Below are experts of layer 2 (counted from 0) of a mixture-of-experts language model. Rows are named router (the router's row for the expert), gate (a neuron's input weights, with its number), up (a neuron's input weights, with its number), down (a neuron's output weights, with its number) and show model dimensions 0-127. Each number is 128 + 32 x the weight over its row's rms, rounded and kept within 0 to 255. Numbers have three digits each.
After each expert's rows: "gets" lists some tokens that make up at least twice as much of what it gets as of all text. This comes from a sample of Wikipedia text that the model never trained on. Tokens count by the router's weight.

# expert 15
router:091124124168131108092153129112126117113113093136147144119159112152069151185108122172100086166142086126129147095128111151154130101084111122132106145189079160149085134049149135088085150062104142116147117086132072096140114133138121121075151089168158114196130138167123126142109080151155095204161077113124122149153162089111150093164111116070115196127127152056121028163114169122119179119142
gate8:104133111121116067079137157129118090113089074120135099109173172075132150174131110170120129168079117116106098090106195177114136124137078080188124103114101131114065157178145121176113039140179104082081175141105136137141151116167140115137117181132168127155100111110106152102155138119160187118092170156129107128102085164138172143152148095109130179110187200134099082139114147114069084122131
up8:148074181173102106118046129164138139138084096129134083079061120132145101114131164145110128103069091116137157148169093075139140168171105133136070095117117122160149177159109126134139111139112191128177167168106110166140168147151116146151139116096160103063119143082109117127131164118180086092129140107170120150127094183106079139198130057163132069130202088123150125121165156159086139142107
down8:135138124116131061093147129178157119072103160144160116153143138145089169139123125118117091063176205149132136144131191134156157104102133119192123195148113160105154097109133183112086121158072135133117158110160115142157066111079142176111113098149148097119144188108139183136077137089128149179122136101127153202154113133140129116182163190164107086197139171159148167099092127096157077117106
gate9:157106076149131139143114163074138139127165097128207120111121149085112125075092108139056042194090139138082122128107110173159126145094173107116109165093155089199099100141127160131125081110094135125151159145111122100166197143087130126098129128072152094165115139116101165127206093151130171119089081145137108150083126139102134128117121142115150157099204182138160151164099156148125092151068
up9:161157134086095119115199139152126134113166120094086105176133084161150132155100122146141190168151093107203118107167100105134127084142166144076078088130138090154171156099113075099079098103088120177157063141114090147167119162106152201120152161129133172115133108151192215097120120151143151063157148134156143168150169104170099074147153105128171101114128125112085143130100096110120119110166
down9:124132192125139159157141130171126105133113179115071136137193119181126113175187127107141145071119114133157051161079143119143103124132132149063070156133106057149208118203132120126079166120110160164102071120119121154134083089121129107149195154142169144138182101092121152187112149134087079128141134168144112144121189103118118120138136130130072164136109142122119154110120080110111153058160
gets: "–", "-", " V", " con", " ex", " form"

# expert 1
router:145122106116122077104106141142060088072103152153123150051157094118144190165151113140092145117178108159116138123118142159124092136155109208167172105090082154122110125107133083145137132070168084132151178171141189188138070134125113137129113106107186121115116099187152163110091128139154135170092125162122054130107145157157096117194160158150093169119142140154188132144131072126123175109082
gate7:104116158128083127137114111085100160133135139153173087055118096107119154161130092112135118083153162135175092133179163114121119089138111094095132044204093117116143078119131078135125164115138056126125129115153173198068117055114115165069126166140131118113093094099141109099134111113051120118156133096093073150114076152135110118095155156115146125088197115187154176168146151139143107147158
up7:132117148148091160116106134134115071154102159140138087153145098105077138190147077191087156129123122123112178144127099091121087110078168185137133091191109113078115160146116174112153155181158167053119108145135107088138170120094116152105126139125133117174206186115140175119110068161175094133108175114141138142149145100149095118157169166150113163136186115144095125093192152124192196119125
down7:121119118134128074093147096081178211133143146120114108164082145111099155101104115170135186129148100167123099114118191121107151130147179120133128178092189174129074048135159101130127121095126109215125167139149122151099106096173091138137150149166148075092098139075158171106106093128086192123143176166087118138152133138110143145128112111170108111137108133152103231079129147096096114124101
gate8:120153118149144109081132112135075099112102040103127101156186112108091154206100114145112102143098109120131094109089170163151117142127154056176133105073100147118113117179171103166137099115210074103087180159058143119123121121131152129148107158118164114134123151134106094101159114095157124120163153164185096151096110160090155153097183095119114206101147198157098142150120140128092077135102
up8:150082133192135150120102138156169155132127121102126077079090118123085100123099108140124147139079077132143130098173102077194184161161089087189079093094092146179152162173120148125167106127099166101176149144105099161128120154138084163160161149144116140125138123085125161114099114159170111058182149069169149122148125190107098154173136119186127102120167090061158127174134145148125177135169
down8:072125134150116074143148141195161108074154153168114096116192133104122143121155127082159096100140219160127134116110150171167141162123119129148131182142095142126134114154116168096118148182086159127113132149132143127125110147094115175141111149113136089149118162158192118136076115093122096213103137150140205172185116144175086120165090206157106082142153168173178166130112074121122086123142
gets: "1", "2", " the", " The", ", the", "The"

# expert 0
router:142139142107106117115156140119148153122109161143171046068154118109102141088114140110111064098112118134104139099127121138113122123135142068156176144152141152123090155125100127052112183104095159085142115125140057142100115130144074163053156129083181123130203148098160160090102110048166161198091120102168144133089144165160085106145097102131112104098194085118091082112136169125094159151117
gate3:127109114156077111116125106104144096138149131136138076112162083116187073151140105149146151122171159125118138150139056143150135147165081193116080174101156166167127154120183196038127151105123130157162141136170068086146105121116132123080135105140131044154122112119146124091106163099145084090124053141159136109135116069150134121107159116138096100173121118113099106027161105175167137115136
up3:110186131120160130082112133181163165049132162104128164189050121112158157157026103115134136186043129084142132144175145129157140150165113083106116134071096047190135141143161102145160133175154130146102109176137117162158149142122178153125143110114126139082127132132092130089169099172114154138156135136133118173119117148183184147137116139139129104114160122174168112133083135115108168109155
down3:132165175098087145127157163126186076059127098118093136180125090121146151148153086138160096164098128150100153148128118091177151157128193131125099137120188110158123157130109128182133147109157136131165158120156169105107067121132170136134205121116113065163100048194176141127149175143098149120105118150080135143080096107166141169138135114170097161059128157116143071127098139104135202104099
gate4:098165153162108099200113114126151100125112106082159147136138153104189152131091123174189088137147190113120207146138106201086122124121131120090146096155057142109153042093126146104183143116111093103098174101152108181130121107141189131136115120179134138146125163096095139089141163134153139106149133180165114127163177080137121128131138147077141125174097129165194185190102093105159111111120
up4:165111085077172137057131141153138089184185144148062089159147110126097110149094101124131175126145094158102158104137136055132166159186126151190147101137174088144118123105082090143133136081147143127134093153129159082136125161086139172128090113130134124165149117176137094198138079153136113133074087129153142136104116155140221204102152064152108108156145121123143072165129110155145148108099
down4:121170110154133116157134074157194150123088145123154126084113145122178133165116088162138117136143161105113192098148087153092123166100040100074104195132168152136085119111121170156140109159097137140148170118138055097124126032116168139173135150129118121141197158121105125108130071094173104126076080105119140147099107096136104112122178096115147094139113184136115154128085125084183089074112
gets: " |", " in", ":", ",", "|", " He"

# expert 7
router:125191196161120107164152156093086176126177094169154127156167092070079160170113124118114108153139099129081123102103094163131095114074132158162112112128118124136129154115129148095132129125131080150124099140131088148168069137197105129129133146049110130090129089160157156124124071095122074210049123140160142109115133169131166145143100140132146160101217131140129119166112122102100120049090
gate7:135154135139082130099125076077109121134173151182132059095120093085112134147124086130141114088125170107158089139126176133105136093150096107100190096188092128162149116182099100161134128116137038120113146132158136173117076094122121116101173165132091143083130103060169121118129081112112139107144168089131131082119063122096127062137124171129151122102194122164112178148142169168161172092194
up7:140156095147110161142103132130096081181136141165078098188114098180093092147145127162101078088062105099067116106178074115111095147108138150134123129155065121099098173132130141158131127155161176119122123159132094067137103136058164151119150120123139074137218163131145188108139082168167099072154111075120091122155103074142078123125164140157128180134188135149109110099126158120162165128120
down7:125131090139073105098097152074156168121121147136182125150082122116041144107140142148163142148137136106125068125134223125156121113134135146149127126115227121116096091061100115127078158117069112133107165130126128112092126140184103138147110124175154073127097152078130189176134111159097130125106198166097118176115183100085148145084119157153092091138105162132109174068127150159108144121087
gate8:114131106171118114078145138158111095142113099135128144158167110134104105153129158098128126142127115123126112089052159189129120183108181124112117058083064097117119090128141115160129079111149062140105152163077137077138138120126152073158106147117121156164107141179093121121126132096127101149132144125091118112116057140145157210165189127187137167125184167142084093199108167158134041087152
up8:207097138203134171117083133172136119145106139101133110095079127106107129123127142126098122147070101142132163118169074084142134149201131107137093108108130124169133159114151122132149180111106201087148133140089112194096123147132115171132101124141184158114166187096170147149125157142162114122134161049183136087125100211098128123145128100151073116096206106048163143119129141136136139161145
down8:098136109160135030127155108160157122074122129143096089145198082108113122070171142138149084085148143098132168122094194171131152115115122133155126161142133133049137092169152161085137167157081096092125179144154169106160095109084130157137133147159137132121135110166141140163121104106135110199073184157108140155133133174118110129163088205144145093135143145189168169144119065087136131173131
gets: " | ", " ", ", ", "| ", " (", "; "

# expert 9
router:162079094078088147146093152136142225105165137126123078124093097085140167053050098156108140109155125092155107131150119081140140185122112086151138121149070122158070184096138136090126114094121159123086140132142139152166145168166074103161129077068145078108160150127164159126071104073102121149092150129144115119129150107121087115136089181158124158104187096101083127125127150127183132153113
gate4:121182129168126116186097146093206097115135094087170130097181147107149132103134109186175101176145167123139171160182100176127119136147086118068128094195056139165188083105129151083122149115100099119144151122127084123177107132148165147142110155192173133137114137129044139095154145142156102123145129113112102176146149074145094139121108119054150117163098126149166147125110105097175079112156
up4:155101094160147170079107144101180096193164176172093112124154112100155124128082120113129175120140057163151170097123129098166165155148092162188121075168171130144135150099089102115139149110140164142148113171108156028143153150082130176125069113168137128132154139196108130204156059131118137149104136119141151109092147164148220138111147084129126134133148119125138082125141119144130151073119
down4:140192094158112119131130109139172177108142145134167107113088129092203150161111098151101096100133170120110202109174090149114057157127087094087135184148144157120119109127133163144124120125117121127122162122149101076120094085091113163176165200149102084110193148115153128112154086141147119120040105111136157141097111156122130077151178114132169099159084183144098115124063131053168099102119
gate5:149162081108115114102156095070159144138120159091136105139096142132124141059143150177176124145206074125131070149188132067129120132150114149105105166140171116127105098120103186096074104124158113126132141094068180135145159143095116084184064093046167109129117164182122090136105193111103153156110109093177141127104111156109094078140125093092105124167120156091098176164133155130137126089105
up5:095114092124102080127134097093085160110123102111097148176124133091115137150163151187122133206090119114106105184084145184117117126080123159169167149074068127184086118158075111078179092152071127120116118169130177099119114082133163131124078176123150124118082081118128112140154125125123104126134132127083158147131174135082129152095107133097072095165034079125170110180104129137166084149103
down5:161110040160145116099173084145162135141102117101139167182119117137209151118151196126091118098128131118167125156152074105144095099092125100127133177122087118052127130117140165094176179122134154122116115141154103173092088157061112128060126138150083115101085179121110108121109120179163129170073115134187087138132135137132128122087136136155090167164166152095110118127119107104131060048101
gets: "al", "p", "all", "v", " P", "ap"

# expert 12
router:125082126092106154130133144103091120096143155158126068066129072101094125129078096171099112142124141169102113142104064137182155144110117119199141184072148127159205134127172166100140110094097104146143102134127097143165104138137149152100137092082061174135161112086085182181104126106103113090166109097136145149121154070100164097158081103135097141181113088121137139145166167143096149181203
gate8:102168111126132075085138118147116121162069096106156111163184138107131139174154121117128127126067095153119043123061146180130109119135170103098131099142111095103112099163128107205116041137190086094068148145113140117132140136164154095131112142157155113129092111167084122106138152090154163141164165131105062175101134155122156160133163108094127180088182166179102103107094169164089074124145
up8:140092136184161131103100139168170120163148118090144081105092123126138102145086159156109169164082129108102097120176058071198113141207134119145110088143118150126163191140146188156163134130107180127167142093165103152092130152133120124112122126134117160083136133104118178166133151163134118063155142098101126091118140207092068156166136130162120078125186106084162093169117139189082162127157
down8:103141162147068093137148112114175157078122149148114084164141147144084116097123126159187102093135196117135178106146129151145165117096123087144133213160080157097170119121140198055150119176091149134122138139140149130156066125082105149119125145108117042121135116134151138119124137119121145204037152151173197158167121140167095120187132172146147085165132133137160164108108119134146090144128
gate9:156115092141125116137097132119142144133118081083207138147094163091114129078164086145107108141144140121073121090097109173161145166135146097117120172067140178150076137173155177126068098106159114101171148105121136110160198136081095106068081122139156116134109150077108171160186115179126164157099075164148159170089139147138110092102113196162138155122178084176168146123061131125145095131102
up9:164141144129105115124176096134146139129150125049121126192128095176142142173117113136098186140140082115203107115137093106096121069181143121123149152106147105163145078146153075109120117064127098162133075142121095182135083126129139178123176152157122158109134112130182178125102107133136152052156114180192133147166138131147089092183114129150200123096168137086088157102103084139101090100187
down9:131176153110142186177156166130104131126166163128100129145156116156105109157195111101139169122085130148154081152108125124138093096179114136062069128143080067143145066155148101162102149107108162165123056092149139135139084124110131150158131161145144143080163121076124161174072140165077086097132110163114143111110214128087127076178124159145106129123070120121156102156116074097175143069152
gets: "0", "3", "4", "6", "7", "5"

# expert 3
router:140214087117104091145082138118129202098127174133148110138093126131164116109151130095092021125098123077094178191118175076174137128154153099167098096113142154146153154134130154111080137150164161149133148169083105103118108132121069158153139140159161132127095130096140188119106076097120171086191141127098104086092068150088143108147179164151125156108135108103122190095146143154154149128154
gate3:155103143115070113112159126095169090130177132092189097105183107121197091161167088153135146099151146148081143151124087131139126129193111162134063137098121151180162151149146166097130165161129147134184137190143061079173124146106119177055145139165108050165154124127122113086119161090126087112117161149154131153094080063128115120139134103164069116146137133139079125074133125179149129115132
up3:105183161100176129062147132166156144064146129123125139168021104114174181135057099094094122196071122116145098176153133063165112157154094130132133106090104056181137140133131102092168123183137121121085112134123127147126153164153181134146126117120120132077121099114078153077125074171128157122163168163141144154143125138188175157169116125138120092117145162135149169086115125116119164125153
down3:141163172123109130131138163127183102106134136114138147169109113150136127135151128101129141124069086148110140166130126075203146143132181135141089079090174118125176161128149092170134154132154168094172134119123188115154092061140179110167170075119104078147072058167163152117129132131089169131121144143103113115099087044146132192135150141190121145103157186125197088087104139094130178144099
gate4:091187176137110088156071138078148129159110123124163154136151138140133142106124182209153120192139186146155129129116091190122116156170145119071127102119092161128149068105086136075134142091128080045134155114148069131162100096163229128122128131126143155129140126090097106088152171151071134120127105147176136141152135057099135130146166150065161172164139138141138182099125132121141120117147
up4:144085107102142137053137144137153085172177164148054123149146117117123123190143127114093144106157105094059168113132090044133136153153092150168173086150158097163134160117080121143143117097157223170137122173168158075113095140084140187111139105149137093117116121184103102182123099118141147142127131084142138103097097135194207171131134077157114111163151106136159097133140130129160138101123
down4:160177090132100093145092138157199166125098174131193079118075070086138131124114088154096093097150153153097214114141092159127075136140067080048123180151177167130099127098124160143119127153122106129174128109132106078128114068067152142143120141108100085138158146116132074155115101152151110121094090094122115146086095111106117099118190163101106114101134203125123133130109132099164127077142
gets: "o", "on", "in", " in the", "en", "an"

# expert 6
router:131105134133151135148155114190138136120082129141096129074069124055152128127120152099153081134139198151166126111102139092175130150104132188150135151114184132114124078142133129144119055090108114144067123113143087123162148074193153162064106081092130148122177115190123142083162089118119196146112115090089119109090089089125090150189158099108130107079132144115094068108128123092082126074146
gate2:158171093104152194114099124069131099167158087142148124144086107143154116157180178121094157089129138133117084185109130132096109071142171130126205158129140124112105097056112142153177120100110128188125124114111220167156101189112111116102142150108123171193143108099151173099117092159152074139155128165120146112101101118126171115112134167145135170086093076113091179147159125145160127101200
up2:191103115109127113137114100220161134194144127153116096118073138099096154135122124107189150119178133144133116114127077134058093123153105111075107150144209137170111107131125157136143124067094114101153171102132176133163175159161099147131125137130128156142117124140125181133137181193138153142091130089100132102134108123111113175107144054175115091159152085182114055108159142120184105066170
down2:118134190161146119226105189181138117185179123123147128154160102123127128118129112088150095156082140174157167093108079134121116128094108152081145136118149134148172101102145124156174100088084094212112124133134144129134171106148131098138121153132139096157101132205048159157055140137126190120124121171088150156093137174107044090129151102085133124130123113135169114159143119116161147129071
gate3:163154082130101147106168128126149108132138168097117039122177063145176085079162168131144156108112140108069131165155081108135137122148128169110029098105128125177107105132156166064109166095171132156144113134112122076144129111135127147088141108129085045143137094144149101125129170099156110082144107168151154135131116031112106093085182087139138086160126090133104124081153125124173133148110
up3:117175155120150128075153137203170137053135138101137136176066106102174186187074118113133152194060121097135158115154117110148127163172118080134108110087122047165124158140133104115163141215174126134072129154137140105135138128168179126146125122139126136114088142105110101099144102168105149147147116147131094146149140122197185198145133156112135101095157125169178125121109099116084184122129
down3:181172197096115140098169161167178098084137110136118183145152133124150139140124123114158091145120091143156135131116154106168167139115194162138131087100162144139110169165146099194126117139167153095159099160118167138136123092180194125116163108122132121190069100190170162163185154170120164127135124153122143131080094091164110186183144156149155160063124171134173080108097163127136185101144
gets: " B", " K", " T", "h", " H", "k"

# expert 2
router:117103150103190136135136116131159153096151073097088083135140113122128154177139178122156111101135079191115115086104057149145112101152151190126114140137155135137068153067091121143147087082100138042147133085179151091117070123126188121146106164140094123163151125112166122087097117086182142185138176104180142122105146118116076141131094127097116164112185135157169154146087061119078104120148
gate9:102118103158147123130077169059140124137163076093236138164149158106104120054126115131114118208134174127069146109081129178140144128097184121126144156115130169174095124162141155120107091091143115076126173123097123103145201135122115099064085117104143127151141153077096125117141146102145192159080076153163105143097100143084106104110129169138136146112150159171159144112120154129145082144067
up9:154135181120086113127147114183134111111163092045130177146165118137098136201124135157118233170156076092201118147150088067123170075160178128096097164130113133159165120147159108092090148128115097147106073137116094192186117138117154171133115146132123171157153108100219162133137127131186118127098122158169139115163116121130104090126141122145143127114124135141083153135088090148106133101172
down9:138181165131170135154164140165113157146103213136057141136151140163145097173138124133120142099133110143134087153141141097110142109198126085081110158147096101119203140151110128147087154117085153242104115106122122171117127112138129151128138146126133121089139088108157200200066089138096086103119146172092097147137198081148092092151119132100104154107096107108133123149148053123145155098163
gate10:093129146094146164174130128152209162140083132132148141142122169120152118098114147123153134132136088124213112153129094171194139135122033139142160107171150176187111141111140144103098110143168130149056101127148083083121118088126130078107112167139128124101144128083109169140124120094195145165121117174129187110125132120111115187107038133187087081121179166118143143113107128129152057147152
up10:107136174096131150086118167204157098079174118131078150101126142151129150134166144130125159111141131115111111158157114090122174143128120125196157146073174125182146144098093109136103127149157117138105057148147050093106139143098094078176174132140109093114123087120168103096105110155128084149060138186148181119086176144118112147195118173152136089187125157137177132146110093103159159077064
down10:118199122118126127086137199130122109147144158060131108106121124126164097154084145170107152113146125128089117164181093095108131123081115158153140123163141037156153122066117153125112110109052126115134157115170134104121102181186120133170125059110151118123181062141142040101124153143078101134078107121191148149181168090131140147111122119179146087148148111109173092090096172150129153126139
gets: ".", "\n\n", "==", "===", "-", "\""

# expert 8
router:137147152115178146165113121121155172111069164143171084127081141104101147095130127116162066140113077082082129126086155128130123160129096083135149142077135175145101186122122158129089167094120155160109191136105104185069118122118157140085132098057176151137087148163044138107100097088066146104117165133148143155148148124127147142163098162183103174138160132192159145102163119194132171159113
gate7:152116104152092095070128106097092141138126136191150085096073096115107165122119102132133135127108118122159144134143112122082085101128116115095205096151081173126135088089147114164141142132117074159112185071149119179117078108158175172118165173135162101082093187113137139068130123084057147130118191119131132136108110105130119179088114123121099108141214123169152185190169131154138157122184
up7:176128150104153133152095113202102093134155162088138128145132120114155157224123073170097102133079139139097102169143055113068118137070165164110137104182089119150083189164139139143138148123185199118087098181130114060184132114068160113077143084154094112180171120132105142136111074166158117142135105102143139106154148100138094173128142167125112158112177130123105127128125165143143146128122
down7:136117128109085078056160168056137172084139127146133114138076158080086135089112139140128157136107132108127085145122154086133106137107140137171117164173149139123139071124141116095074124085094102169126153075107118124097154100190098107146177087176161091140126205112142157121121126142077152154108160187088173141118110166122102155077077086143095067087092126143120201106132147121085101101072
gate8:121126120168080101068099131123110122129078105135143099196156113085136123185152114093145104162104079095075099080089143139117123122157140130135109072119111127121105170166163083168081064136179049116115169178068121095164160104140168139109122169126149129145113161127114115156156146125130116147111181172159112170098103168098183179115197121121101201085142186112114146145123134133133066123092
up8:175071151200123157133097110167158107154119132140126116121072125158088060121117096128116112134123089109137088098156114084178112142195094067157073105096120123162146177162103183167179115132146172073210157175115082172114149141108086127111114116136126157109132187105118150134126134157154138086146148112123105178111127141107100182146133134146097077118136086102162122194097127156110181180181
down8:103158129110101063121114121146182149048115120137132108116172130086128138087119138144141094128115178120114128114138148114110207140127090149198120177203068124072147092165153183060118144143102161132120148127161136161110097134057113142157138165168131099145085130122173118127107092137113094205106135095096136172162135139156092117191091190131087070142113099143124157059136113111147109160114
gets: "C", "as", " C", "c", "ad", "T"

# expert 13
router:134105141181137145077079150112115161135112096141117059063156098198128151128137098115158112102145093122137128123139174159148138181087187127104134132194110100182121126130162104073135108125127151134146108113047123071088115069142112163134153127167138083102130126129056138128181090111127091116097091088127116206161121133149173057178149115099112145083150144138083114139159156120081186149102
gate8:106138082127140116114172154140085097092097085123103134112211164116117075139137119165144139156083120122096068144109140155140155160142128098137084131112093146175069112155172138185183099143182102123108127142073098132172102109170124133129111147132163129124121158128110112133124151146161150129145180136163108178024126158090194186109184136123101220099173159122084111107129124159079097118165
up8:153052161168106144139117118191147144134160071093135122090086088120086111118128132133104140096105151139131130112137105085187145171165144117162059074090076109133154153122169164162193149130118178109129178142076101163128156107153073168094125161111096103057137148119097145146150156126160119110186149094171141114098131183151101162172143116148078113078146088102175104136124173134072175150158
down8:116185142103103121104148108175155125092151126130145070156163115118094140095149149184152111105137181131152133103124124130157148126082088158174156181164118177031141102120190151077080138142059153136101136124170126161138080080079168169150137133141133097118106146136128147094116134090096169197094143117116153180171140105169124110193120164146149104143121185205168128111135093100162097174148
gate9:138084102212136100093082129066136114106153088143142174155142154097125132089144098132111078202126147135072128124101115151151147162102142099107136175119163177170084113115110160149096155092147083111137178112116116106142183153096072105068056139109140104163116150127123139114178129131164186119076061150156151131081115146102098101102161188133126146095178116123161182100089162150094107134076
up9:176166147136074100107165073139120126104140119101108132182173139176148134145119095130089173140177094125185135103126059105120138086125154138091104118128142077151152124108167093105074130097102089183133069101139112186147100131111125176139168170164174178099141145152219180113107107154159156070147093132136150126180167123163103081133146160125177119087122111106089118122085074088120160118174
down9:117186173110141154169174139129102139159125178155060131072169099161109135144134137102082132094125088168149120182114148124132133105161145142073092156097101082176186109178147131168061180092106148170098106124124112151169136110106126156116161166097172157099152115086127138164094136144117091076156119161144069140125150141103104095079129127144083129101108143113139157154101017103167147073168
gets: " s", " c", " m", " b", " f", " d"

# expert 4
router:159160191172150088114122084122094138069177089152118130145182148172110071071116216154112148078095117167124093097093077154113137090150071096139139137128096191116163112150122173158171137143152139070142151178100117154092184145135114166085126101142099118127125133189112105120140130127146173136157119124155089166154075091109163117181162127108123137096146130132081106112109043164142118146163
gate7:126123134174074149113133072112105135198147111088141108091125097098130133102137148147137118085115197116129128139163163091077119090169162100066207139165079134144154108135159110142147179081142084109159186173180141165101087076140141155108199156118099074127105122101154126073147122099046114119139135091136139082107117134126128095161107182105126128109165129159127162177116163162186154120175
up7:134102099123117136125094146160114140169108130155119077147115078114095103170113140152131128135041092070095118120130103099070108144094173113137159093190159155168147152162100151143148114139157202106092090121118056113133148109070090127091159075134180121136207172124168198124095079161184118081125155168083116123149149097141109188133175108156123152141173147123094129079130114176144133128121
down7:083149132124127054106134099103219178122105127147149119159057175141113151117143112152162150149175095132176136109139205049097127128144123130083097197133133121137104117152146086063146155076098134161166129085112135143116147133170147158054142137191194109102103198108156180155124101098113134167092130174101127126096158119154138157143119100147116122098095176129090167101143104100128114111130
gate8:121135145114127081054179137147134101103125052166134105154189097140101135160120134131140141170103135149126110132094126136152087119105168097166105115079065113133073117142150119195127100131168060128069188178087050116138148132178174113087132100148138134117157119172136104096173171138110134094153145184136092141084150142139173205115146072109068142102133161136101097139103136122114062137141
up8:152078131140172133129085159179144133148120073116127137080029111149138093102102126129136132136082067127136119113126083100152160124177139140154104105094133150138117182151137152143174129157115207063166111155091111164109132157139072122115123106096110135109165182104188202164139116182163097089136127090117114126151169189125099112166118134119084063100203127107161126142117133111096145185168
down8:141133161138137055125150143139163156068171105141100136103118114151125160097099107120107118111154180144159153153154133122115174127100113096134132197149145156086146116133137173077123161146096162090114194122167212163216088119112139173190150166171139153138107128116156139146092124107169128184108125170135183188173115126154065105189101187155125132124119204165177152118132134155149128131136
gets: "ing", " of", " to", "ed", "s", " of the"

# expert 10
router:146117120094155159175060042083135120164112165132062141141169185148164063101140122178106106120118180182113109142143151107139118120135119136097153156070117171139116138144105117125096120073073088175157100113141159169136121081110168174137133131143106157124136132135167148103096076099186070128168150164151125102139177114126122080078128114073092153182128152152125189167111062165117128100137
gate44:181172120083107122131100163117213134173131160133134114172157077195123174126160086107169113150165125108100078175119162114155168188117089125094108142103155135107118154155138166139135123138180067137077190117118145180118125062105154162127141136142113132143165141160147171141179130150104097144149120150101097152140130084153145067104101033111117135166180131135080153163178104172159126123161
up44:162200132102099159173160140213168121110089139138160090119128150084152137112091073125176133174143027150131154122120101114186149154099093119155118105126150122109125167119095104123118134119164082118104154167119118090160170108089079074135101125146085175137168091118105127140136116077068112172092131159139129166101133116184098156116199120171096088091136106117165097045126149103160122127137
down44:120132081097098126139114203102140157121104171155136092120107108097113090144123071075124144161114088110214106103073118142166154136105122105148131093138206104175093117138106105098070186088163155127113131135054106093153105175081119121158120189139131141108162089134073092138158153146133162184135113167146087092154102137159135143140173139136147105095143094144135113056090114080106106188180
gate45:072140110097203147095150055111089146203100103150156147161175173106119124194130089167118137082125144151171132141115120155159141158095119147139129115088091110086128113098120168140127095077130109109096106066157104146132073068133076136154121186076127121139066133137138127114115116191126157076099136145145112165112127145115093177091128191138084147163130176157106166114138123201127183098104
up45:194136122124157096158059052104144083123107107164117126147193123111142096117126065215153118087090128171146164123147151091104116122107185151151114141068118130041090154165118157147137138149144094175131126071095157138133153119112102208108150154132131112105118141125089146091109151086175132110145174120092152158098136137129191108139153120127143145146095168144128190111131068213110130126129
down45:131159127102133044082117142150146108134160129114149145114193125143155116122137169115168128121080096183151119121145134107122112082124113107093133156096091129000113133212123143094117152068127134170141087116156138140144124122031086202138123120146179126126191149117126109114080155148170159089146178100095154200150129121135107144135130118169167129135124141164144098146148102162117120112142
gets: "\n", ",", " and", ", and", "ly", " that"